From a checkpoint of a small mixture-of-experts model trained on Wikipedia: 11 layers, 96 ReLU neurons an expert.
Below are experts of layer 2 (counted from 0) of a mixture-of-experts language model. Rows are named router (the router's row for the expert), up (a neuron's input weights, with its number), down (a neuron's output weights, with its number) and show model dimensions 288-383. Each number is 500 + 50 x the weight over its row's rms, rounded and kept within 0 to 999. Numbers have three digits each.
Before each expert's rows: a language model's description of what the expert responds to. This comes from a sample of Wikipedia text that the model never trained on.

# expert 39
Description: Nationality and group adjectives. Nationality, religion and organization adjectives like American, British, Italian, Roman Catholic, Workers', plus Japanese kana bytes.
router:506511470425435445583607568503529490451439447497438443467418522449517498513438502561486466544522473483563522563495507531431459581470474574548548430428532493449559542495553447535464431464622511438492475415453419517519534491350537485508496469459445481522557562484412440487430517608487432453
up0:550480549488406491535471547515490582500505486582532495562490563525550545464441494488488498583481444509485517641545508580423572383399448571504577355518435479463517508523538444513470583490576421479538485489437494470467582512488503515568501575416491482447510443453399572544521604486447504496
down0:522537539517442483507512576469509475488465455563515420494445511430510532564518448527481467451441492500486506511433543542487489417548513511449469420497397547440512456576595576499462513457491535585500520523416632480471509516550533523493605503489493485506518443391474539545532553551567623439
up1:444544502495434470457531445573497470509500514452504549458477560452495440512494608535417529501543507423465405488483525521530599512472459502628469520527548497479502608520601533479462582492441469520463609452451491526543504506530539463545507420495525400469556497444486539534507533410477518436
down1:525517456554430478439503482450645547499523554482463438435508500508580536471482548512482551439565462457471534530480474498506592393501396590527498447447504535471508614523535483491538586461568517518570508460485475490524595526437451472595546546418462477489524511473516476514492462451521541397
up2:581455485531537525460508481511537491408497459497484446595563473456519515381479470486507534641513506473556457539546579523474482518470499573536469539439605458513516477534616454475424533423497468486446632430477533503556532468518522525489398513482560489465563506483475461552505455435412371526
down2:575555512544494446532447401487433522502532549494486531512482571446503516608422503450515489609596587571557450471541488433561461529489493478459439488553500468523574471482463444540463457459440512407537451523547478522533533526502540622515472527480549500515374446438462527479541514518481543388

# expert 9
Description: Foreign name syllables. Middle syllables of non-English personal and place names and Latin taxa, such as Mah'aw'an, Han'w'ha, K'arn'ataka, Sagu'inus'.
router:508466537466489558526449553544453565547497531517431601483497527494507504417528400483477550502557474475511499510512562489526484384554356499495474420485538459453445513531560527464548521531496490542523484504525519477473477621424476466450594443592458469517540556470411478435530491493592511560
up0:495519513473469544417553483467547524435516471558470502495537583546503391447486411541474485509537462445557489418564515448520486489461414587534459385449501560507447446499505505513508444514563494486520466542483460445464588517528478498550535443589518377584440479417542510494448558409515500526
down0:560568461557478490383548538526553480480556484447505430501464511537486543449531509539492533520423475496475469519514387440518573504528516531430520529481599480551483443422443542546400594500447582443490421474527408590519460377503572482530503425452459474449443512504528544536525507482536484495
up1:529451580561429488556564570573477564505543612468512479403426541463473463522586512567599532525436475553441448540545567492470541478437381502531441469478513469514449456481540484473529528486437510504517462484500447490500474505416517514457508540548574522489585521555420544514601565462536445585
down1:516485473446451470565543552456514479519576503590468475522503510482462495460573448546574537465601561464516508520525497590435488513535428487453603512452440649632532446507471486502570466440487483587443533520447443461435579482512487468528420446361575561529465455558449435450486500508506331445
up2:479473501406585502473537489500558545511369536447539565507550480509490469407436522523531499517415555408533482439478505529448570504546461496444518549526507521476466432521507523451542443448513465418566489519503443543513420501468406436528589481573536552503535573533377581479465484593512439450
down2:603501499562489520489563421553471467452538477506631493468476458479481505486534513583539529512476505573445530455506485492517482420477469482508531461618483427445484511512422542530490506578429523527538513444493500479437461442486485517461417460502542515517466577494443511530533446520574537527

# expert 25
Description: Name-initial capitalised pieces. First word or piece of capitalised names and titles, often after an initial (John, David, San, L'ack', L'op'atka, 'Virgin'ie).
router:407503467454461493546444611426514503423555471526568494548535583483543556547477500505549457501515422506565545432472480523489427481565552531440482541446492512433583441477401433476473530464606466464477540535509491458441493489471470538497504494468429543503429548434544616566358535508481454485
up0:485458547537425466499456527507474524443540428500471489457407509513574419613517470525547544451461490505456452495551467489474445503444377438525445553487546553535488471577612547440454508475440496401490424447577507562447547583509426508493578561504516465429544543525493498483571568549447561528
down0:479430499456464466419508596497526519507500568477549552484474592497617416469460551559476493469486486506530466541547560473567483527523542498579458484544549481437549523480459453463390548636425460374407483462566551580520521476503479545548509518436497582498624481563422461492481508493404571509
up1:514519476512480398363582456541598513449529410534452556485466535412577501434450543413572478472495493468575536557568484599654525430518547569481483470541520456461382509505482506572522536478561524481492453519543397532497527510477521522504537531523538523484484520509519561484585546516532470458
down1:561491456445444429442514473469565540355461450467421499521574475484473558525554493425532539499569443522530636526551432451545518502458504503489422430502594454579543482412518478502523386610452503498548449491549471459530609456501488569547520502421598521493495544612484518482493532540490406387
up2:524459530481476519609487476491451464533530508567531462548555466545426469526516468518514453575554494441547514534534516432459500476472534522417549478524481495445516645556387386509554395494532485469455469452535447450509422459460467395514456511541568475498491512547439530580356476645494504519
down2:547565517584491520516607470628445491585500473486437527557586492549407559450479512548480573554471474517626410579590544535419432470538478522435488518417474459494553453516391544504502545628480479539446512460503516548565492540510425494529452535457488386513521480451469501457470433485497542484

# expert 46
Description: Table cell pipes. Pipe separators between numeric table cells in statistics and results tables, plus decimal points, semicolons, degree and percent signs.
router:522481465432497483487456542422431464548489486582444422573471470537500471465461459378410436524491509491532397436507556484468507535471478525644612525409463518476479446435419464522571447468543502499461552496596315574473403495478532425519498509439414513465445585504555502570525570448444410508
up0:477521522401566541428615435495452471509491493511562476525472409495540370570528480528576450527533491492503518545461571544525461557457497540540532497580519532530538505567495544478512515571544503469502524507551410438524479537510520445608559487387476554568480448447423486515416537528397479485
down0:489532526467463483491458458469454418461456464522442491577475488559526408477444495478516442555573529464512505493527497574510540441431493391470506497472495506480529426452613474470524490402524513526515465577534472452542494531555520490502576478473493557556405537461558497512611492423497526532
up1:541491573483498493416503417490507487549405545595509492444551598490428524491469492442508481584415519590497472429529517447498488499514449562593524398466500475473504420529571506369506427548508575463434517497500403553542481494601488475564606558503556544515515568519546522463571507493578473530
down1:551626471484419577477507424544494481529589529491511525518479453504525500542457432507517503593461602519502518459464485474475505470501488432457498497533510545560547477350465418607429528412485582478462425460486538459449528584549564539516451559484474445549510555501554531439450483384524570475
up2:505536503391445551406466470463522554513479461482502402525536383479525453485538518471588530396491520424488431496568482658507495423516619488509418376473448501499466601545455486493485581512520574522560507538488553547434637496589550583571582549518451513428532509486424481467527548539457560577
down2:546480473429532491506511496437455489534469492489583576421536558560484496487465494538526550513530378465345523491494438467436515482502483487520532551626455551536463570455521454461486479456460512568473540496460440441574510460435470533512421522513490570556505474492503503465468478408534445481

# expert 8
Description: Person-name initial pieces. Opening capital letter or cluster of a surname or given name, often after a first name or in tables: J(ardine), Bh(att), Ph(air).
router:461471521556584452528554613417436470524503494486524437506567530469459536544432508539551546493456405480516511562493494577479543471578528496472506408428525505477504530542442424436481415527474530487470573454486488507556544463466502337493497541505467459445534575467535548485537481541492517505
up0:448530546485572397596524559534516497618531483582548435502503463470512554482466536495536565469457447502485515473481491452494487495360453520525678456518510540549476550430460459520436490450441421524518530547437528563473425509563716439456533516498567531519540440509522485537488484554497474501
down0:528474602501547497583520500535462449443582446500496377550549519511515537475483566466503546497506438504557543564549524529473446510484527493530485538451466496471529499456470465586447470524497600485544409568526439579440445503522616414481444438474582518552529541553509483479560453507495474549
up1:481565515501505501479426464527567565521525550448565558583433463502421369428575511437500522541441528462517506472430593485387475493479401452599597550476534511457411580435545473541469492470538464445496456446530515522508468423432566513469497531534474480527511512506572447475574559483476478476
down1:422419449543439486540514440537525528509451546474461506538485522541640565502600535486533429510552515551490574511518518469444488484500434537410609500520481512500545519530478503551490458307417474387490506465529554630465434512530528521538477480521496462493547452528578495541430499495433465518
up2:547459504420553528456422456526455475630502413522516486543491465418501516546494450529527508541537450577472420565498470518506525413499493478572498498433595556534498484527451482470575406453534517490415573464503451337458409543486548428456542509509484516545530513527518657486529494467538528475
down2:466430423467509477573555540509556539439537498445529476617568512437495478495494449483552581546438436454445611496522532466453497540569503518573498445527499544538556507549472586491461555517469469482542470508518547514441409494489441520633540410447531601497474443420546535562465458456426522445

# expert 44
Description: Given names, place nouns. Common given names and place or title nouns like William, George, Park, Town, King, plus mid-word pieces such as Ther-ap-y, All-ow.
router:525432488511543479542513521525391560515476454490512575518497554483559574480499521482450494514422511471487542500513507480637541527539560529474488541491539430506474601474521460540492500519468489422473510496511516451484582518535468422476538456535396506484492513469531612474520506596506599534
up0:485610487468533471459519464537436589460494484503525506496550491583544526541577482591486483513490480420569479545438473504484416580481448531451452483489577542517488500557534473487464577431435461440448511640571454574477478567545480479503557460635511554486494522432519555438516470447521490565
down0:491507515467465496537462471551430524491569503400462388512445503508504489437481435562544492453515540453541405523553455550493463536437464552412473431513420532473598487611530433481491502447502550498542496446470607540381591440516456567429522525498484475474494494477461431546575418477510439558
up1:521411450508513548572450477582537480515544475481546522444520472427456428467520478474470517541460511474502474529612491508433504547507432385364526495494507499452496465523499521409466455525483424427528502476479523434529450459540452498461419490553523398417510555513613433547514408468453518577
down1:509491514593507477493496466435450561489555457459455599480597481567497385510507513464478528548579403519550452485479542541455483555401454510403532466516467553512458555486490470402558441522495470564392378508505451422501537491422528500469501572437477438432576465519380545518490561526464464623
up2:489564517499427497616530408476504487494448463445484450511616435539504576441541363489439548494554505516507473547480558515492591511530512452486399558437582450467526528509519459458545494496503516423566519492496514558532534572418446497606481492450433477495506478547503525437523456542488385540
down2:568534464423471372561513494517396543533433456546523480524484465484626512433472531413389440533525538488574611451598502517529539480536497559514442523544400431492483426548549394513490530475516503428497562474373539520601526477479522608509553528468495433486532523519534580535478494442638532485

# expert 14
Description: Mid-word name fragments. Short interior letter chunks inside names and rare words, such as c in Alec, id in Heidecker, y in Buy, el in Basel.
router:497487556403539450514449523487521665468493535570449540477471451468434476456645522427501520550510516440467490535510549482500501506510457534502547371472534461378525536494574375530508508525503445502485429323579497557527511436495514463503542450582464491490513539459509499411526606438526449564
up0:497565451475544451472448472516532471440425508544542446488517535375443584520536447425506590553535467409529483549508534528467460578562418522534537424532525633455511503550567550432464578517499512461494414455443525479522554570436444427552599455520510506505495547449457496558547553578496516511
down0:408462474565470552580481531516483362587490425426437574492477464509444515547547512501491465458457524551491493445511508399519471474435490495473515463553414467491495453422529523387508541499464479478490612457458436498470486470478547435449530467569437478445467489381566511483589455546434510482
up1:499497507475543484577414566476514466534511372486484432490461441483419457549418595480480554551447499500506481476545502600484455488556547473521583439589506421441583535574535502524438538515499495349493450424488510539475500449357511476482528494502562519546530501490511541466545554528513533501
down1:442435629530521430570519546654494503430518511435463539636404476534521559433481548509416517473490522521526503483448496481365385455427533390503530458481566503477394458483503560511583520631429574450442487488544518521443450519583506519510427545443504488555543519440513503410529533390504507471
up2:417494550501499478389578536465481609475443528544524415567464530476459463509490511473517497471539496520512500468497516534544491458532573547464447456464549534491490534545530567450422501482579537652550497478492510523551517433521408582551457418426519575511519628534425468469568516482451449534
down2:587479462539420533454442440437581487520540478433450554494533439528474517378517516513480555499558555505477495583551536491538474465501537551570531530449424428578524461508438410544466554477462463512540420537491477590590486511539519460527486531503486490441454538546613487462581559616445458540

# expert 6
Description: Prefixes and noun stems. Word-initial prefixes and stems after the or possessives, such as re-, sub-, dis-, trans-, counter-, and particles like out, up, back.
router:499507548498497595616472606465458513488488504508443475512538473498581484517464572348535512537516501445503528497506479486538553529548492490553514563515512482466445452462479518519545498527561485586440574490480455459600441445529478511488572402519474457446520533477461553506521599475494415480
up0:471488607393488542404461536461489513502526513489480541529525469513494439536609502528520580569483547439442513552486470406539462493529532503617448519565493538558584510410491461467529477570470493501550539464584503437517509508471476453560465568479379505495480498482419505478490519553589506563
down0:456478507514422624458506401444482533443504496454407515487575507459449533489446576470490521592473502529499428435500526469467531520554465542590435535527512501608496403481510436461515521510521507485572508490533507468462480473508574516531476457495518452541565384559448502570491438437532413437
up1:427540409499485462495467537563514570613580444550504471512600443483516531469480508502574490517531533542560449477522580531582540564434474533591583483536473447437463435485559567510590396522422469494633507499530496494477648497568481514480591427522510478468492449490483437401445539442552463497
down1:543459450480489478543425461433541508451446477458551574575411625420436513596473467545462484547534602506449517446449451413398379546548491474515506544529455510525594399433494490445561452455465496573548553423552499512466546575510510568506442575495508396521461490536506526505575542453469538559
up2:551525499508385599532538441536560405428510518537538505607508520509522672531477504504571501512552481437459490485503511566482555520486523460583550450435465434469608503560574447528532511519590459492416597523516510540523592437465419497467542500433479580542503475466477470566511580539510542502
down2:532500574522489449471439534571536561457476522564553433538548523540580573554440481452537522472559504539505481476462518467470479513448386524502446414447426544517628511539555515510478518479530484577499500478454655475518539510411523540448609600482501455442467423484519471490557485490484490535

# expert 42
Description: Common category nouns. Generic nouns and -ion suffixes, often in section headings or before of: family, series, species, team, people, Religion, Publication, personnel.
router:510477410519499484431498482530605575489546512562532445460552529488591610471489578547434523487526427445495427537535516543489474567655532562462558493450523564492437591443567524505501541498518521575503483504475487545567547579555537509510462469490535505508517457479487532488505428495473564540
up0:573510464547453548611492474552562542523529494483455463492391549520521518480459495539562400541435538561451480553552522452455532466444504544563581464512547559581526511452505534454652514553579488535479403600534480441558504537565532535531457543437493554474547464555424528428512463489561508513
down0:508500390556515481469470563505542461409447555458479516507535564527479440530545506482515499464494530492539445519497587503425472506410493483514496569511510559440521550449515455442564608433442423563506521567394533465511454490486509561526395507497538456461536472446529473439560357473419524577
up1:587488494489520625471590498505531550532575551548460439396454494506488550452531508537486526498480517433587397428526367629535479483460485547464581517468462558518593539554548485407509557420570462472494489495441466566486501518528539493544528500563592585565439452448470573479590458566522508532
down1:568514482426447543525580537589496542541604614538507507455501637537477515490498552516521541474470598458462612478482507541406408550450423425553503570443622517551530506379524581483533477609517531488565435476544551594497479607469459512560628550536568494480532499497551404488415489473514486477
up2:508504514498517429450464513579541472528504614538483547485487411611582519448477495445550391543522566477519637484495569607537502632429395505396476447474460465520595452545545517389461484443529507518509404504517463501526528468427518439413414549467457522486436407452530505495502601462463419551
down2:382459479485544485468465436458444447494521480477512498541532441546569521541547422387615481567638459387563572499502520526529564523453534536550551510490484557612532499558495545598496492411474505509478473565468407433561483498458520459585448478497514597524538519505557440546583536594544493455

# expert 37
Description: Word-initial lowercase consonants. Lone lowercase first letters or clusters beginning a common word, such as 'g'oddess, 'g'rocery, 'cur'ves, 'dep'redations.
router:423524480519475462573562539485410482528535453569556520507596521406537514474448446491493556526554484476541541467503477534454499546577448490514525409422486493460503539517491500556446534498472527558532537482523483455503524429451534538488575467548438557513499545525465547455478533478568519486
up0:468537527521500412496483447435569430527455470509475480483575592440503661489399417529460556537496476502517546481448625467446562430548502505575531564479517502403486447433474496516469483506456529486540493475521461600487513543461483422481459505525500615450500517467537488472487449518592551446
down0:492489523416448514484553546463455474478498540471524489561404593499521448506509479531503482423428540476486407353445461516462499475455567514531533555478566599497434577564563475542474587443457493468530543473457409457516517427529481509552400398518501455401457413492476501513584486604481442600
up1:555452508513421454436490416441453612515400507424390523376547485435481559489532523513494432472473362527516536508432450573537578405500534402545467432456530504509464524520534448498542533562597464493516465446467402384525559455536505510482494605534425531464561520487524458563422581563486532461
down1:564492451553533488580532497519489495409428515506531538472501392518434533522520627500474558535413429541451593499578447510506486502442466537471509510489417491556467423556499564435514340505446516536442572558483527418473486462583447441420525495469489425501546469560530505577431561539532464421
up2:470453476561497452474565430402512512511504499548526442480477522471443506520469484516572539435541507497585511501514515524420588553465479614511415473557494568385541530416654467517590491461431478501502448547541504546455473483537497490536575551482443425448424466541516506530456470524457506451
down2:559482521502415507574422472533458461459484386405404533480521480588483430489490574505508563499476539450482594473511600436531547517470517488515569470501574496474521529484501483511444484554483517395487535482491562423581514528587536572560489483543440472563457568483562525503490616565586487488

# expert 47
Description: Main verbs after auxiliaries. Past-tense, participle and base verbs after was/to/and, e.g. played, used, received, finish, bordered, including -ized/-ated endings.
router:464436527516432573503477612483437629573536489520535451446432501558456595456547409412474586527436446485617529623534545465462620562507339549545521513495541470518528448457538449446463468384544480474545581471550513499495441541543482475522454466483555486459514529436471464524536521411454486515
up0:527536548562499498440563515550503427389517548541470483542508482584484459561517547510503514454468531443552538532499441432469430439385516579527478514448553416501508486436536582403479376494533543580413470547517413558521500476554517472572456504514452491481450497521555437438482458489482403479
down0:458427510447473505537423529478444542539514454521525558600519496453525558490528487482450580482566461551502480499475514421578479437509434428479551461570454497513514462508568474461409424445525519434423495482602585565548488378502446483483554578563493428442462522511533559447508542483558464493
up1:550524560469505454435559551425472617447363517533454534475499500461557509506514534512530488420479469459467618581492485446536504504544508462487483510548492478362486510498485532571498550488476500475498482500582459474600582598453484548465505498501551450487498455538451412529483499477587470484
down1:558565510463464568492504506459416524507441479472520528423506507590577521467495518486557457470489538381503451448445499541562418502485621587507541570474446507502531493492457532546542496485395462424484495570503440518542467491486523580607502495518459540517502525481478444561485472490492523459
up2:521481457423584584548546473486597448507611472464460469476487470471494516431475504526452529474492505453459565538473610466447604507488537523566521521534466395528472548516503495447512402452557504494492588511565469446570471496568547583502466459482500474561456554458496520448499526492443526416
down2:538455561573479432500483506561464503384436429420503552524499534462552503504535478443527579540560580555437586532548539470496543511460521463482434403386495476553434544561435425379491499491575487406559616458473547523452415438555456503494563481426613514476544448521453450443507421514491458428

# expert 36
Description: Openers, quotes, paragraph breaks. Paragraph breaks, opening parentheses and quotation marks, Roman numeral parts and math brackets: (all tracks), "Three Worlds, IX, _{.
router:428474370563457506537597497466508515490475473529539465550433444555530531532598485538529470549461512386485470578503491534514562393469418556475542501575455417466516520411510474551554547411504431556437456467544520560622596504549487540483612512469544463493488530506456542478544550518517493505
up0:583568534521424499434531529522505445562511556421521562470446489580414507483618574521540527562539547438457407462534499555507531483517478551498509460551557472444540513459586538536453438406446480498475576473526420537510520512521404592599581480421551506530485544445433446499532622559517525524
down0:456470480545554557608496489535465551367496530523443409551453409492518529518548561544502460463504509542520448484495419500527477466500558589518446481452451574521531371603462477503583469464601530525495548430501519484582486533396562472570500538475492444543485474562461543574477528567518523497
up1:471437498431485499550522463521586407476454561450479568545468544480432503407505499482479458522513453519623502464487619477593534513431459612469487562459472562509383482433529501500537394496538541466517612584412528565497405509515555540551505477402463494464437592458510485519598412549488467436
down1:539504462456549521493525480495579491508569537388458482589497531500533539524466495443564554479481508426534450456457552475493482493462435436456445500386518517546507548542687542376481492502611512398566469441448459556491471553453503437535487479519400571514458498444569464504539579438509661594
up2:542470488493442521464514422457498620483550517495508524419539536525498443549580463492460401490468450471477456496529507528467504523629572495422480404473515476523442553474467435519475573436578512435508509498537512477458557511495410454592541491514466487493450545471529521488488513565464531530
down2:473568448522508530521538430486502444512520453508469562417554460476460463516473477539538478475518507581407520559454544476444474482479525503577498491532512461527489455555589542477502487479509483401499526502486483536537583493520472498549574539491424416435513476466458510538401463423536415531

# expert 38
Description: Word-opening letter pieces. Second fragment of a word after a single capital or lowercase initial, often F, G, V: u, el, ev, ak, erson, enezuel.
router:469535539526518526538443490478505542551509558516545444513452530426543492516513513480451528544532506468519555546492476437592484367467506418515553522562448487463502453457501520454480584416485533509536471419493524632504571484549586455501417556518479556488414441510395494465523603454511549565
up0:480537549470485510483585540418490473541549497484538438477482473475486431486488557515486418456474479506464456572548509463503577484501453491450469488556547464572534525498509516556547549453461444478488488436429446510577498538511573519500480468465494505478422506484511464464584385454492649496
down0:573487513546427445545399457511482526489525482480509455455492534495505499354531562585478537561487486517496449475471438576492509580515504566546430548471518545431394465498496563497592497384595471525382567474543479504473479511602554491569562426547464521455430478552444442578454543459486507425
up1:557506540540494491555541397477481590420560571547604559482484501450567487481527361475475515488530444430517565534504512459595530493534518453536408460456545435513548518446428435397403503444471589556532568615482482467394505510462493501446446503478537545418477560437505513466463467456519437455
down1:487534448550464442487512628531443537398463451511520507530514556497569461525415535517578522536526505543508492539449491394537534459469504557549467507483438490529528448416505425501524505562482508499454577449577487462470436509507507511561489599540508546485581449534523493488444456498505493557
up2:433499556518527498527470560469472564499415549550553536433527576516406464567573501443579543556419472429507439553512435477551487408518520458534532488545527567469449568535476628551570572478523487531491499485426544516446589494521462526491486534541491455464493431495427436469486497550456485478
down2:550496486439569508499521520524532497540417503474524447514452535520428522429427431484527480487483533511546524467463486488485371548562568545486529407545518520458487464558460479488500597499554456456538498447563534488448474399538524491503479424485532548444414440467494468445569498442497422512

# expert 4
Description: Common adjectives, content words. Common adjectives and nouns after articles or copulas in running prose, such as notable, important, known, route, efforts.
router:485459490544525480454515493518431528486550478478451402554466485499528552447498450466406518540457515453550544514547593478541533518481503476593558440462574432491487631440530457478460556441541495554434448419532496470485531508511497495519519438498585492512515529388525479463467449402531518546
up0:539387496494525524464552512461524463471518551521508498519554535503515486454462504465452525490436479469514480514504544505492387562532491424465485522422413482545468521497476519512503374468472494386515501516533413452440489481493464529531539572474487558496389478433472543474516452512472474497
down0:476516530411424529583481522498487474524378475449513459502484485505434465442446483542477528548516451471563429483544502480503534479457487527482540465594495458385432439517563469493561499550483402568429533491569483501533589449493518528502501473448524525457497488527495522443500524533477460468
up1:601442498493505460371599482511529521456555489441467561567435448416528469551374550521536468543491545460600545500582519468541537533459486533450603490448630405430461587516425529548601456427543504470538463532420467488547518427438521544536479503419522461517501577555507526408532466493585543527
down1:427469431545460473544488483498505502494442498488569495466535362480508539541588475489474487459447553505483485549475563464502448567484438408480438475456497476521423578535536561505556467499415529441396426490555514522451497521590461458519400505424513520475470508451418501417432511384536490521
up2:508457507553534485444498488494556493526446493454470436533465437508520569521571466517477475511507530495449579449520550453491492478569529534455572533457541574447501464448585460559560481486514473535516502557525512521424530448547487463556521477414423495502496455570482513503612536534556502515
down2:475414529533449493545430564543491464442533460466447533558488483489466405472507520513508477552492443501502441456543505522466524537599482471523495519515512441455602537517607458593490477455517474564486429413475571450480501426556491437524464401469542546557486461525477414550511481482384549590

# expert 12
Description: Table and list separators. Pipe separators in wiki tables plus colons, commas, semicolons and dashes separating list items, such as Tournament | Surface, - bass.
router:472485544568504509590602454494494506478474385523452494594469517490595531486497579479519516449400451532531568529538495539594549530537512537551432525427498483466515475501526451332481499528504525572516504503489381516601555455525407443491622520542497604461503476502565513467561536465487497528
up0:454520499505542562514459486436473471537458394520491489481491486517532519492472426536524509508472447414483523512507455532550585495488484448472491567488496447550395464485518562471505684516522448437455543455552488569485478539472536547491463442403506484531550500446555500568574578421517496538
down0:513538471556497524507502502513541502544562478487527521529391557475499587498520529487581505441502464464576532530452449514552390512482528550512488444510483560524540478488574495500490515464514469525520489489524462316570482434501516529523455492571555501467441547513510565476393570500477449446
up1:382496481443507558512373520443521542448414524510511452530465509499559536432457529473456509511555474487556423485551546453510588513454546517579361532472516500460364503497455430466556536496473459482526511548471577526463475422503462479589530382493538561495427506511453481549533562457417515501
down1:483479529464505535626513526568446510617572545479588525573559532499484490518509491505456451469486443474520491401614389633454583508489506467556503486545538471498403515557535539518512443481543570527504466602476644469480477381492518491455503463521545478488516513534335418582433418490474498576
up2:518523560481514414543459540400379485567563505466455587535528517557476515397532481512447513558446544548522500431515505548489481467476485528472550454608501532522566597472542420504510500561459464510489526498478500456524542440519412407610547471536471462538556452417593513493502431493561525498
down2:477449508410457545501439536546534472470559446527537467472510613534519511458490571528444496552542482489585532487480507557440471525515534540470560555426522554460480426554416414544487480543474471427428532535560557484531436623475460588501526540491484519448504492529485567524391424473410553483

# expert 31
Description: Dashes and list markers. En dashes in ranges and scores (1860–1906, 23–15–7), hyphens, list-item markers like "- M", and leading table pipes.
router:563537446536491470532428553424521445492525541492489472493515522542506489476527389494494515503430553445531486568505520567468483420597482527468539485507531480452533472511577440473479433534498452615509535608535403525488567523465557527475618530510510437553460505570560460451548485490473503536
up0:476544420464464501426527475534456493513470511498529528392495514511486552486578520494498473376493538543585532524492518545545531493493465451511577488520474546432529576536432469477513471493503494520446433530529514465483640462459448470546546475526517446543535455543500531584523487485493563596
down0:605547626513579495454477523544576523433439475438513501519526474531503502464495541424481409539541510500543427408534506445514487586451461467501478479486503490490572510500543509488587516462532485497508418544478524500410524531523464566435458471521501412474458450530465434558579467479480547458
up1:626491504449474489432579452463476628507483557658433463504497597582623485485554517427554458488517544479460575481444616427501492431608518540503536518458609472438461460532554485503462504443501484537511504547499455491443375493461504567466548501525511481510482495497506540565479565544460451471
down1:426428501526488575548508581544575492566483483495570585475452555468521502448457433444504482524559490445514560510456507515503524498542467427516535530528586510597407464566498575510448489469523377444400453534445474507515542568539574521496467462483476525476533503477497509557478500525448523469
up2:547442454363524463417524490468487467458491539521562473532483511620598607457589439407472485490426489447539661528519551501533498477531396512439521470500485538447526552473479462579398494523523525506435483598600538553550534534483523489415462514513525512479450447404499450432489554563536472500
down2:432475494445513471543509496363462528511594561475439498473585433479419492593561530494524549460490511587509488432535474486488438534461559525528486451466538479510446552454431474522477506537489400589474501486484496502539408497478534557496488398465431499534562543465608493450507497434610506515

# expert 11
Description: Domain head nouns. Common nouns naming a field or institution after the/his/'s, such as school, music, government, album, football, hockey.
router:460517402576612532477511515523496532521526472604512478509516559458589501472470551524511594493471453446502501475460483478576528579522571547484553475473510506497454550475449581557571455562550528468433554489512448552533505568487446471417526460501438500495491519450422541514413610487453504441
up0:630472546529471479451491546394510656428503483518493452500428473581522463451538377532499500634460503516487461532439506557514547425574556538458538548426541452452446565510494527477552495510555428537459495497435460551466563505503458501448478553505601388419460507441439546474544473506535534516
down0:415534563504504480480466524517421588565499484522437487492557468503467507473534598513493462525445473529385495482509468574563477537408509585547461490469487442487424371431516439557402473514486526485503531491593458444445479461474606510517535542560500531518436528524530438510451523485511484442
up1:523500451458428474432550510557521537549443541551433480499509474487483470435543471568541518540435577543563567472551488581555529498563433457445560588420482507454488539443514534500516512573554515530609490514521468503566488512473523526537429497547474498462479488551483511558509511471482460529
down1:486458515553537482500536487505563541525422449429534462507447586572462577509541568489539534447513513520500471545488508518455487537555562611508558466509595573542517507515520507469494587500466387439420476406561533529442496456490535508463583502474458498572508595546539574537498470447501549371
up2:465543460370488512473507464320491459529524440555514647592525556474559451450516480589498484409534480466519471430562489586516494562580550500451446522556514415435501517463434486460549551451457549532470529519512457524460600504554505387462479482491525424465522445475509581476452500480494517547
down2:507518507466454486517512534465467439483499519410498399445557534498558522586457452508478463516528587493454461481550553488540487479487483563593574459497502439560477510409632604532491502559512575566416499477542498519615472460456447552520462514497514402509472366533514511389531453566494455441

# expert 26
Description: Surname and word endings. Word-final pieces completing names and words after an initial letter, often W or J: -son, -ham, -icz, Ward, Wilson, Wood.
router:511503455478520501483524549536586572542667451507429510509527504459505531522461421444517500467543485531486436519549515570544500505464548518453587509547443490542508487504450531449553500488470529471470584402504466566544505515512551374369486448527446447399436436507450608470562478449487591586
up0:519526527465463442435478475387493517527578621596393467439575468506556605538397499482477508530491498495494496466432574431560517510552418513473530469533466500505542530513544620508552418485505530527519522486469450583548522556629439472456578466511521561565506488486528458530481427601467486386
down0:523495440552489423537427533432508519571437507496440512498508439496613541530522421585560441556433491441530470529511480512465494460533477520527513476521461481530561531546527495484507511546532524588641586469520522415460468448493528599540539634499498454616422601490494416579529512556401559435
up1:489462521410539469488518572485478567549585484465557512399463444574529522497469472501521560518465477566577421453489538534556513546417512507533555521568370536507520462533494504465392454538491530474542488405491492530514507425463543539422446503522495482475533469524548541421579501455585434541
down1:484574498582428455469441540464455574338440494530459434483468561553527519522640600480515501462532489577601511525523459521453530526502446449506492462524513437510427498508391476538526579486593478513420524541437476467550477500437500410449419515532443470369453498399594724488482532455500612403
up2:511460567457509517433541468566508470594568440562452530441459533454630557444514514547533415575509408482608491376582497493517461468521527498472544532531516509487494419473448496457583414477535607530472521542455497532513572456473492428407543509558572530581529571487444549571558475595438462469
down2:514590490449576468461542476419475467578588514519504435412469461428522465460461428505535584492485391443491488571564582531485543524499539413510504524461535557459444523486481566500563465519521485522477539525448543458489478421515582452448566477364380468530571496512455569490467606569556553491

# expert 10
Description: Opening parentheses, commas. Space-plus-open-parenthesis tokens starting asides like (born, (c., (f, and comma separators in lists, tables and taxonomic authorities.
router:445503548467438548515637604454451560603563431629522421454464508512500510552562428365451487536412472411533546543458512495518589459516422520658531450513519518488519446480489468544494399508419544545449543502491409460567511511527506455491505512439490499448455569541448523534509697436509457469
up0:428430461442456557529479542459523506473537483563532570515517567491452400509486533417452563514427523552541543562533520534541488451481540422507490453450493472556514549404437452413569526481503480494441586520539518626511540514527543566454495493507410502420519527523384462512498421471508441471
down0:495423532527546556445489515513497562545514520474592466556464548481476504537516387546548479443471547534517472395507593457483470533390470481440482541510521483533489546550444453506525520439520469609556503501443456485478510454571492479600483570530572487451531509579537516424549495524495520404
up1:565518524477453533457565488399498536545439479547542548561553516527456510397571543420547414562496442391467618494475489502591502510516512512481518509488530511625461484520521491520494470494478510519561460477494498507549506641461542511501475476498520504376570451512476512465482551537534530570
down1:525521516474459470531546500608454421477420437371449456540482530532536537486504511498554530497526523457602591453446526463383482570565442458449535505415519565537465506539533405553545525518417571497438515479432469513513565492467536486597477518624481553467548469554470492579583469518504529597
up2:523539482608484489486517426445513462475542487626485402505445517568464446402506454447451529507507466559507536512478561560490461493532465478580539515437535410504553516537484489346596413474469515628456513492566484586569523405585497582526468541494528445519455458539604571463487481406522600530
down2:541544515524508489530425493518455502549499510497483549485518463529483485520468424440560552469494461549481492569503557518420455524454447572498577496354499544510550538500501555496542439466461584557617476551487466561574537457534559514512462552566510441508558480460519507568479593477543512463